Weights of a small mixture-of-experts language model, trained from scratch on English Wikipedia.
Training: 246M tokens, 10419 steps.
Below are experts of layer 2 (counted from 0) of a mixture-of-experts language model. Rows are named router (the router's row for the expert) and show model dimensions 0-127. Each number is 128 + 24 x the weight over its row's rms, rounded and kept within 0 to 255.
After each expert's rows: "gets" lists some tokens that make up at least twice as much of what it gets as of all text; "comes before" lists some tokens at least twice as common just after its tokens as in all text. This comes from a sample of Wikipedia text that the model never trained on. Tokens count by the router's weight.

# expert 70
router [132 130 116  82 147 115 101 133 148 105 147 111 146 131 141 131 114 155 132 168 154 143 127 134 145 148 154 145  92 132 135 156  81 109 123  92 106 114 109 118 105 131 115 148 117 124  81 136 133 140 132 135  86 134 115 125 111 161  91 155 105 138  81 114  79 153  83 100 141 117  91 126 154 148 143 158 133 140 185 157 111 106 137 102 133 164 164 126 152 135 137 123 126 134 163 104 157 108 125 190 155 108 105 137 134 148 146 134 129  63  89 128 133 144 118 130 135 143 118 189 110 136  85 133 119  97 156  97]
gets: " ", " r", " R", " s", "ourn", " tr"
comes before: "20", "19", "18", "1", "ament", "ailway"

# expert 33
router [181  91 148 116  97 106 147 132 153 151 119  91 146 192 116 163 140 138 140 146 144 104  99 117 104 104 130 158 163 107  92 101 105 130 122 127 137 163 119 136 142 117 114 122 121 125 111  98 162  81 149 110 126 144 141  99 141 124 109 149 134 103 111 144 151 167 154 115 117  73 110 119 117 108 119 112 137 149  91 132  79 127 126 149 138 151 144 167 128 106 106 119 152 109 102 167 146 151  56 157 114 145 120 130 161 119 147 122 128 118 114 131 105 133 132 102 108 183 118 121  97  65 125 127 149 147 136 154]
gets: " the", ".\n\n", "|", "-", "\n\n", "."
comes before: "==", "===", "The", "In", "-", "="

# expert 104
router [123 109 157  83 113 170 117 169 169 140 135 116 100 137 152 146  99 152 104 127 114 102 119 123 103 116 122 103 162 119 171 115 135 108 108 125 157 186 112 123 141  84 134 129 162 144  92 156 132 101  94 108 125 152 121 110 156 124 157 129 106 117 125 133 170 174 107 104 107 132 121 102 133 153 141  89 118 150  97 146 157 133 135  99 113 148 125 145 142 141 152  83 146 128  69  87  98 144 108 184 183 122 120 147 135 146 137 122 158 112 145 163 118 117 166  94 135 148 106 159 107 124 121 132 117 141 148 138]
gets: "\n", ")\n", " |\n", "|", ".\n", ";\n"
comes before: "-", "|", "forman", "|---|---|---|---", "  ", "|---|\n"

# expert 96
router [137 145 144  95 100 141 147 153 131 111 114  76 116 159 124 108 131 152 161  85 132  89  91 152 129 126  80 114 128 109 111  88 108 146 153 166  94 165  94 133 174 135 101  76 129 111 136 117 128  89 147  92 135 163 125 142 140 136 178 118 177 102 105 125  83 157 114 144 128 128  96 129 153 116 150 116 108 182 121 169 117 144 113 153 131 114 137 123 153 138  98  96 160 139 141 125  94 126 118 116 129  97 126 121 115 124 148 111  92 141 138 142 107  91 106 137 177 141 137 150 149 138 138 118  93 120 123  99]
gets: "|", "-", " |", " the", " The", "The"
comes before: " ", " D", " S", " M", " P", " T"

# expert 78
router [ 93 142 115 128 140 135 120 162 128 116 111 115 126 117 152 115 100 129 128 101 144  92  93 130  86 152 107  93 110  99 132  71 104 113  75  83 117 120 131 132 164  92 134 116 112 108 118 122 158 148  82  92 110 150 119  95 111 129 138 109 132  95  95 158 104 125 102  89  98 141 152 122 117 166 141 159 119 157 113 122 157 123  77 123 104 141 140 116 141 138 101 132 130 112 101  76 148 139 107 157 117 158 111 147 119 142 167  99 152  93 102 131 146 158 186 108 132 122  89 150 144 158 148 125 133 113 104 159]
gets: "%", ")", " season", " population", "),", "osition"
comes before: " of", ":", " in", "ed", " on", "al"

# expert 93
router [122 126 110 124  94 132  86  79 149 125 104  85 114 103  86 137 128 112 105 145 119 113 126 111 152 155 143 102 148 137 118 120 118  71  96 120 127 146 134 154 156 107 112 102 145 148 131 126 155 102  88 118 126 100 150 112 122 103 152 137  97 129 116 141 130  94 110 108 128 130 145  91  72 183 140 125 125 137 105 150 118 144 126 130 150 177 135 118 130 159 136  94 159 128 117 106  89 157  75 120  86 162  95 168 135 141 131 112 125 135  88 173 115 108 114  73 139 138 103 125  91  97 115 114  96 144 122 151]
gets: " is", " was", " a", " are", " were", " has"
comes before: " a", " an", " also", " the", " been", " not"

# expert 65
router [124 124 124 108 137 142  85 146 128 110 121 142 145 144 108 115 135 145 121 110 145 113 142 143 151 106  95 117 112 156 130 127 104 116 157 112 122 120 172 103 145  89 143 129 153 146 125 142 111 104 140  98 117 126 152 117 137 100 120  70 102 143 100 153 124 136 134 112  87 146 128 126 105 177 158  78  84  94 119 176 168 110  89 102 120 135  73 104 104 165  80 104 154 157 106  85 132 125 130 135 116 119 169 116 147 144 140 148 177  99  93 156 140 131 154 147 139 111  77 145 162 152 113 120 149 126 103 120]
gets: "0", "ight", "ly", "le", "ain", "ference"
comes before: " |", ",", ".", " of", " to", " in"

# expert 71
router [116 168 168 106  93 103 143 110  93 132 134 157 148 126 102 171 114 189 133  94 145  84 134 102 119  95 124 119 129 116 116 162  85 114 137 136 101 140 127  70 113 124 125 146 129 118 122 107 123 125 119 120  96 147 144  88 150  87 113 127 102 137 138 152 105 159 123 115 122  96 154  87 108 158 175 124 130 104 148 173 146 122 117 113 147 111 118  82 113 154  85 125 164 103 150 106 175 124 158 130 119 153 154 123 125 164 160  99 124 111  99 127 117 152 129  97 119 168 123 130 140 115 133 162 151 145  92 117]
gets: " he", " it", " It", " He", " she", " they"
comes before: " was", " is", " had", " has", " would", " also"

# expert 74
router [151 151  80 113 150 146 128 121  93 109 152 166 117  98 128 139 106 137 137 181 164 119 117 107 127 158  89 125 131 102 115  77  80 138 100 139 147 152 100 126 163 106 135 138 169  89 136 173 136 130 105 144 158 127 137  78 147 144 118 156 137 140  97 131 137 161 130  84 152  97 107 125 132 117 137 126 108 164 144 121 161 116  94 142 115 139  97 118  97 138  82 124 115 109 105  96 129 145 108 174 179 153 119 137 135 151 147 106 140  94 118 129 112 103 147 100 151 161 104 124 152 154 101 168 136 133 148 136]
gets: " U", " |", "U", " United", " S", " r"
comes before: " ", ".S", " States", "T", "K", "nd"

# expert 126
router [170  70  94  98 119 126 153 117 107 111 110 101 106 146  97 107 125 165 114 147 133  99 123 133  93 112  70 132 172  76 115  86 143 103 131 144 105 134 135 145 175 122 113 117 125  97 108 123 107  87 126  98 101 146 124 133 122 145 114 145 142 157 100 132 130 124 103 139 136 142 140 129 151 158 132 141  93 163 168 161  97 155 155 160 139 171 145 133 188  96 109 111 147 134 160 133 121 157 134 153 116 151 131 152 124 107 118  95  98 140 116 164 121 134 119 120 119 137  81 140 142  74 139 109 129 107 149 142]
gets: ":", "-", "|", "=", " ", "."
comes before: " ", " P", " S", " M", " D", " The"

# expert 90
router [133 160 156 131  79  94 116 130 130 155 139 114 103 111 143 126 105 120 162 132 156 125 114 115 123  82 120 140 150 107  95 114 144 133 101  88 168 117 128  75 185  95 147  89 159 100 107 116 111 114 151 132 103 161 153 119 145  90 163  94 112 144 117 165 126  90 125 111 155  99 111  92 131  93 168 104 114 113 113 101 128  94 126 137 130 126 140 147 139 147 144  99 128 129 108 109 134 143 141 167 163  98 175 127 151 179 154  99 114 125 115 165 110 110 167 110 121 149 135 117  89 125 105  99 121 129  99 136]
gets: ".\n\n", "\n", ".", "\n\n", "==\n", ")\n"
comes before: "-", "==", "The", "===", "In", " The"

# expert 24
router [127 114 119 152 103 157 107 137 114  88 114 132 127 123 130 151  74 167 125 111 159 140 107  84  79 154 132 108 127 107 112 143 144 109 105 117  88 154 149 109 112 147 123 125 151 135 156 100 142 118 197 132 134 138 160  78 168 143 113 156 128 117 149 122 114 114 146 112 136 118 156 100  55 151 185 105 106 141 118 118 124 106 110 102 110 152  96 107 118 139  80 110 135 107 110 126 138 124  96 104 124 117 133 132 178 151 144 137 138 154 115 105 128 140 119 117 136 157 108  89 131 120 186 110 134 142  88 145]
gets: " that", " as", " which", " who", " where", " and"
comes before: " the", " a", " he", " well", " they", " it"

# expert 102
router [131 162 101 102 134 118 132 161 113 139 180 126  83 125 102 156 162 137 120 104 157 131 116  97 108 114 139 123 127 123 103 108 145 149 113 157 159 118 125 106 152  89 122 132 126 129 135 128  86 136 184 121 132 150 135 105 138 102 141  76 139 104 108  98 108 165  60  92 104  89 112 125 142 131 149 120 110 136 134 142 138  90 109 149 123  98 114 123 120 171 121 124 134 109 149 118 107 171 119 143 100 132 150 130 165 154 159 105 145 121 101 148 109 161 157 111 151 133 153 165  93 105 116  92 159 147  82 171]
gets: ".\n\n", ".", "\n\n", " |\n\n", "==\n", " |\n"
comes before: "==", "===", "|", "The", "-", "In"

# expert 29
router [131 166 119 105 113 113 115 137 118 103 110 113  75 160 115 110 121 143  98 126 182  95 131 115  92 148 103 149 130 150 146 130 128  95 120 117 112 116  92  95 151 110 164 161 158 135 123 131 117 141 131  95 125 117 135 124 146 126 100 149 171 137 113 176 137 156 149  86 120 130 151 104 104 108 169  95 122 138 164 158 126 104 102 105 102 104 111 149 162 161 110 129 132 136 120  78 128  91 132 174 164 100 130 144 130 159 129 127 134  86 116 150 163 110 153 131 126 154  65 102 112 103 105 166 125 155 144 150]
gets: "or", " ", "ter", " sup", " inter", "hip"
comes before: "20", "19", " of", "er", "18", "ial"

# expert 0
router [103 111 131 145 140 130  87 138 153 125 157 182 123  90 148 104 112 140 121 131 134  87 104  86 136 151 143  92 138  86 137 102 158 107 139 131 126 164 103  98 140 108 146 153 195 109  80 126 125 106 166 139 140 139 127  91 139 133 113 123 165 139 109 121 132 131  89  86 145  98 149 107 138 115 119 125 138 119 178 129 194 140  90 119  97 153 129 132  96 150 144  97 139 107 121  92 108 134 122 122 138 149 179 145 156 133 119 139 143 102 142 162 147 145 138  88 136 167 106 161 165 125 119 137 140 119 113 108]
gets: "s", " Year", " (", "–", "0", "\""
comes before: " |", "s", "\n", " (", ")", " |\n"

# expert 14
router [108 148 128 135  95 122  95 165  88 105 125 146 149 129 131 161 110 132 118 144 122 101 105 112 155 131  94 107 153 141 117  80 136  87  92 133 144 145 128 132 102 129  93 114 134 154 147  97  82 106 126 142 115 103 130 134 165 133 136 143 131 123  96 116 155 130 114 140 103  89 139 129 131 132 140 123  97 137 154 118 105 129 130  90 147 135 112 132 170 132 139 118 135 118 141 125  84 149 127 147 141 180 148 147 127 181 172  51 163 103 157 133 119 115 121  70 173 177  75 129 107 122 148 131 120  94 118 134]
gets: " in", " with", " to", " on", " and", " In"
comes before: " the", " ", " a", " his", "out", " an"

# expert 44
router [111 164  80 114 114 100  85 159 147 118 109 162 147 157 143 121 130  90 153 112 155  98 140  97 141 130  87 141  99 175 119 109  92 103 133 126 133 114 112 131 127  85 134 164 137 149 149 133 105 144 120 143 174 154 165 116 154 108 162 146 145 128  80 129  94 110  81  93  73 114 138  97 142 150 117 106 100 121 127 157 144  87 116 129  91 135 132 118 104 133  97 143 141 159 146 129 128 144  89 124 144 105 146 143 142 148 143 135 175 139 117 157 167 138 160 121 142 144 114 145 104 101  78 139 140 146 130 146]
gets: "ate", "ts", " time", "s", "ity", "vent"
comes before: " of", ",", " in", ".", " and", " to"

# expert 18
router [149 140 144 107 132 153 131 151 113  76 129 114 116 136 114 132 148 123 143 115 109  85  95  94 134 173 141 133 105 138 141 134 128 130  91 120 170 132 139 136 105 107 155 127 119 124  72 136  85 143 132  89 162 142 137 110 138 112 131  93 108 135  95 125  83 113 110  87 124 118 138 157  84 127 138  94 143  73 135 156 138 149  99 128 109 158 129  95 135 162 137  74 149 143 103  72  85 159 134 116 116 139 140 151 152 115 175 137 153 108  98 154  98 104 106 108 144 131 123 175 156 112 129 152 101 154 125 138]
gets: " |\n", "|\n", "|---|\n", "\n", "m", " km"
comes before: "|", "-", "%", "|---|---|---|---", "|---|---", " f"

# expert 73
router [113 138 118 128 154 145 108 147 152 136  98 113 125 122 120 107  89 113 136  90 177 141 117 108  94 127 118 155 122 135  92 110 118  96  99  76 163 114 114 109 133  96 103 188 139 170 146 106 122 149 138 117 118 147 185 143 128 114 114 135 107 134 116 160 119 160 101 112  65 119 140  66 129 136  96  79 137 127 146 146 130 145 116  94 141 115  93 146 118 133 122 106 120 143 163  99 121 163 119 117 136 199 131 152 146 126 143 132 170 112 121 127 155 148 157 102 130 140  78 153 137 126 113 119 102 113 116 115]
gets: "ed", "ing", " of", "s", "es", "1"
comes before: " to", " the", " by", " in", " a", " on"

# expert 67
router [129 128 149 121 165 132 117 172 119 122 111 127 132 106 106 108 119 130 116 136 167 108  89 133 114 122 136 110  69 112 103 127 127 108 113 105 116 119 138 124 138 104 144 124 145 141  76 104  82 113 123  72 170 130 132 112 137 133 157 114 128 140  89 115 140 151 132 103 119 111 163  96 116 122 125 123 154 145 122 138 168 164 143 114 152 116 130  98 112 151 138  93 150  99 105  88  57 133 132 157 145 137 161 129 119 134 169 144 186  72 122 133 115 178 105  86 141 142  92 163 156 113  94 128 130 136 101 112]
gets: "ed", "ing", "%", "ted", "ied", "ased"
comes before: " by", " to", " in", " on", " the", " with"

# expert 20
router [ 90 142 135 127 104 117 130 154 147  86 113 174 113 119 129 139 134 153  92 102 176 125  89 148 117 155 145 137 131 124 122 142 109 125 118  97 180 138 115  80 168 148 105 135 135 127 108 149 114 121 158  93 113 125 197  87 159 122 156 121 104 127 119 133 134  97  68 107 102 109 130 110 119 119 173 109 107 128 114 147 169 140 129 143 113 135 148 106  87 168 124 129 162 120 105 105 121  96 110 143 130 152 160 170 122 139 189 126 126 119 125 165 120 155 139  89 166 135 123 120  99 116 106 138 126 152 101 125]
gets: " |\n", " L", " \"", " (", " more", "ather"
comes before: "|", "ed", " than", "ing", "s", "es"

# expert 25
router [122 122 116  73 157 116  87 122 161  83 155 142 139 141 136 138  96 129 141 116 129 117 123 117 113 150  88 146 154 104 113 121  97 142 134 144 147 154 111  90  93 112 157 160 137 158 164 150 130 127 160  79 127 144 114 122 157 116 114 121 136 175 106 158  96 140 134 122  94 123 138 150 167 117 100 118 132 137 127 163 143 154  86 127 101  89 103 108 104 146  93 111 100 141 133 106 143 104  94 126 105 141 142 184 135 158 153  85 173 108 132 162 172  85 107 128 155 127 137 169 141 115 155 126 148 110 134 113]
gets: "f", " the", "est", "it", "ic", " February"
comes before: " ", "19", "ant", "20", "ially", ";"

# expert 100
router [100 120  93 144 115  69 143 141 111  71 184 123 121 129 122 131  88 143 140  88 173  91 140 121 123 156  88 134 125 150 129 130  87 136 134 118 132 118 130 115 132 142  86 125 139 146 135 137 130 116 116 112 107 171  97 114 161 147  96 100 142 144 145 133  62  99 134 112 115  98 133 119 137 131 121 121  91 140 130 141 141 110  85  99 137  79 132 131  82 125 101 125 132 128 146  88 138 178 129 111 116 133 105 184 134 164 159 126 158 117 128 140 157 115 150 146 157 147  74 133 145 112 158 151 128 135 110 126]
gets: " on", " which", " of", " for", " who", " from"
comes before: " the", " ", " of", "ed", " a", " in"

# expert 63
router [152 134 107 155  98 132 100 185 128 122 150 116 113 144 133 127 122 146 112  81 125 118  79 132 129 147 150 152 103 137 141 107 142 121 144 116  84 143 131 131 114 105 105 127 159 128 170 122 150 110 107 104 146 139 111 138 135  76  95 134 183 114 162 181 114  91 107 147 175 163 129 121 136 169 156  93 137 162  92 139 147 120  86 123 102 115 112 117 132  97 127  83 118 143 196 171 162 161 129 148 157 152 144 166 133  98 143  95 114 116 134 113 135 127 136 104 126 133  91 138 123 139 117 119 154 138 130 128]
gets: ",", " and", "),", ";", "\",", " such"
comes before: " and", " the", " but", " which", " he", " including"

# expert 41
router [149 164 143 111 138 119 127 153 136 133 151 116 131 100 119 155  79 142  98 167 125 105  92 116 168 160  81 126 137 112  88 128 117 103 115 117 166 174 135  83 128 150 114 129 149 139 113 141 120 150 158 123 150 143 122 130  97 131 135 128 117 125 124 144 117 160 140 105 126  87 147 106 175 172 141 126  94 131 126  96 133 132 126 130 126  96 107 140  98 142  95 105 129 116 167  91  99 131 102 128 149 130 158 163 104 156 122  97 144  83  85 107 137 163 155 143 116 132  73 145 132 147 146  89 168 123  68 128]
gets: " |", "ang", "un", "h", "2", "it"
comes before: " ", "ago", " —", "es", "0", "ion"

# expert 52
router [129  85  81 140 129 117 115 151 127 116 122 175 115 153  98 146 126 142 133 104 176 108 115 121 158 150  84 167 117 144 158 105 111 115 123 126 151 159 134  93 177 117 116 190 160 130 102 123 100 148 115 111 112 128 141 123 104 152 103 129 127 104 151 148  94 168 136 135 166 113 121 118 139 121 135  96 109 130 104 144 174 112 129 122  96 100 124 141 100 139  76 119 144 117 151  96 100 129 113 155 145 116 168 196  73 142 118 137 133 110  90 133 161 155 168 112 132 109 131 139 109 117 110 110 114 121 127  96]
gets: "el", "\n", "ial", " form", " follow", "we"
comes before: "ed", ",", "ing", "-", "ation", "|"

# expert 23
router [129  93 106  92 153 149 114 130 168 102 125 144 151  90 141 125 121 127 137 155 158  78  94 116 142 143 154 162  78 119 106 117 104 108 142 126 132 180 133  91 157 128 136 171  95 132 125 139  85 126 136 140 134 137 161  88 120 142  95 117 104 122 128 156 137 124 143 124 111 113 148 126 122 111 130  69 105 141 105 156 123 126  92  85  79 116  82 111  95 150  95  93 123 146 128  92 123 116 144 110 157 151 166 170 141 122 186 111 125  93 118 161 133 129 135 116 151 122 106 131 150 118 102  93 136 147 148 131]
gets: "ame", "7", "y", "o", "19", "6"
comes before: " |", ",", " to", " of", "ed", "ing"

# expert 12
router [177  90 130 141 115 143  93 142 144 143 129 131 123 135 102 121  78 112  95 109 146 108  84 120 135 128 102 164  78 161 147  96 112 126 117  86 153 126 171 131 140 115 171 176 128 204 160  97 116 170 118 119 116 138 154 140 140  95 132 123 119  85 117 114 101 148 130 106  83 121 175  94 135 154 132 128 125 148 144 163 133 132 121 114 122 123 102 107 113 166 100  92 116 133 146 110 112 116  78 134 112 157 145 126 129 152 123 121 140  95 107 131 135 144 144 164 138 125  97 159 133 152 116 119 105 135  96 107]
gets: "ed", "ing", "ast", " of", "ated", "ve"
comes before: " by", " to", " in", " the", " on", " as"

# expert 81
router [107 167 122 144 167 141  96 114  84  90 136 153 101 103 153 103  87 124 136 147 161  78 135 123 149  85 135  98 132 120 134 104 120  98 140 117 134 109 157  89 118 140 141 123 132 169  94 110  83 110 110 107 187 148 129 129 113 126 132  97  96 156 108  93 137 145 109 109 107 136 128  93 102 160 133  76 117 110 126 132 114 112 116 105 134 111 141  98  94 145  84 112 151 127 135 119  86 106 157 139 120 111 167 151 155 149 157 123 144  65 112 132 145 115  98 110 151 156 134 128 135 126  85 133 136 109  95 130]
gets: "s", "m", "t", "ies", "el", "ature"
comes before: ",", " of", ".", " and", ".\n\n", " in"

# expert 123
router [159 150 117 125 106 125 114 145 116  98 164 140 150 145 145 148 123 130 162 148 145 106 110 109 139 154 120 111 129  93 121 108 101 154  91 132 145 129 127 100 153  85 120 118 147 131  92 103  71 137 133 146  88 133 117  93 122 100 149 136 118  88 113 115 105 103 130  87 104  90 137 111 177 132 138 127 105 163  84 156 155  92 153 120 106 131  94 175 157 171  97 127 154 148 130 148 127 142 135 125 158 170 137 143 117 144 135 101 122  85  79 180 103 119 173 109 155 129 123 164 135 113 150 121 151 107 140 134]
gets: "\n\n", ".\n\n", "port", "\n", ")\n\n", " |\n\n"
comes before: "-", "==", "=", "The", "===", "|"

# expert 15
router [110 141 101  89 155 120 112 143 128 132 118 115 118 154 149 102 128 121 171 100 170  93 149 104 149 118 146 107 147 169 125 106 116 125 149 122 113 161 133 148 154 115 128 188 136 151 147 149  97 128 139 108 151 164 159  70 135 173 122 147 126 123 158 107 124 104 100 124 159  99 103 112 119 161 107 143 113 123 105 133 164  93 163 101 104 158 144 113  82 130 128  74 163 141 124 135 123 125  93 136 150 148 130 143  85 174 148 126 169 112 139 122 140 164 144  85 130 149 114 167 150  96 111 123 111 149 143 144]
gets: "ers", "ents", "ens", "ia", "ies", "ts"
comes before: ",", " of", "\n", " and", " (", "hip"

# expert 8
router [122 113 142 154 129 100 104 156  82 103 140  97  99  72 145 118 134 143 128 158 172 109 102 145 120 166 108 122 108 122 143  70 112 120 153 149  98 125 116 129 144 117 179  99 180 143  86 110 121 101 171  84 128 145 129  92 171 125 130 128 115 180  94 105 139 130 136  76 143  87  99 125 114 137 113 139 101 150 159  85 145 134 147 149 141 148 143  92 132 103 129 106 136 121 130 135 142 148 142 161 151 133 130 134 123 115 137 145 130  92 177 141 114 114  94 109 138 112  88 149 141 127  94 113 147 127 141 122]
gets: ":", "–", " in", " and", " of", " |"
comes before: " ", " the", "00", " U", "19", " S"

# expert 26
router [144 136 145 102  99 127 105 143  92 116 136 113 173 112 153 120 131 152 136 141 130  89 133 144 139 141 130 122 111 109 147  90 104 117 148  91 119 156 119 102 155  89 125 147 136 123 116 140  80 139 143 148 136 145 111  76 158 166 145 164 130  99 155 125 125 125 145  87  90  72 106 155  99 149 167 146 110 124 151 132 171 113 109 132 122 153 115  84 142 140 108 121 127  89 162 119  85 142 126 170 167 132 144 148 121 153 151 100 109 122 131 173  92  79 126  91 175 132 116 126 126 111 127 162 158 155 116 129]
gets: " he", " He", " Mar", " M", " Bar", " The"
comes before: " ", " was", ")", "g", "b", "c"

# expert 124
router [147 138 104  96 152 136 125 150 138 108 148 141 130 160 126 128 102 123 153 147 140  83  78  98 149 180 130 134 119 137 130  81  99 119  79 153 109 138 152 113 104 136 155 127 119 158 109 154 125 146 130 159 151 166 134  89 155 134 147 159 126 119 142 124 169 127  81 123  95 111 161 127 113 138 134 129 101 160  91 108 135 119 131 116  81 145 147 120 115 121 140  89 109 122 136  86  65 151 117 156 108 148 156 167 120 136 167 110 116 106  93 127 144 139 164 110 159 143 122 170 152  90  92 123 143 115  97 140]
gets: "ation", "ations", "ates", "ated", " well", " time"
comes before: ":", " |", " of", " in", "\n", ";"

# expert 111
router [ 83 103 111  82 159 115 142 187 138 117  96 138 104 131 162 166 124 124 136 134 162 135 111  78 121 140 160 126 175 108 126  93 125 137 150 129 115 140 155 105 141  83 133 117 133 150 126 152  98 111 132 136 164 129 120 117 150 135 132 128 122 161 125 160 118 138 133  74 161 122 103 133 109 140 121 130 121 132 145 145 151  72 110  72  89  84 130 114  86 134 113 119 130 173 136  84 110 124 143 176 158 101 138 149 114 127 124 152 137 123 132 157 147 131 102 111 129 131 140 156 177  91 127 122 136 158 117  80]
gets: "in", "e", "is", "ity", "er", "ence"
comes before: ",", " of", "\n", ":", " (", " and"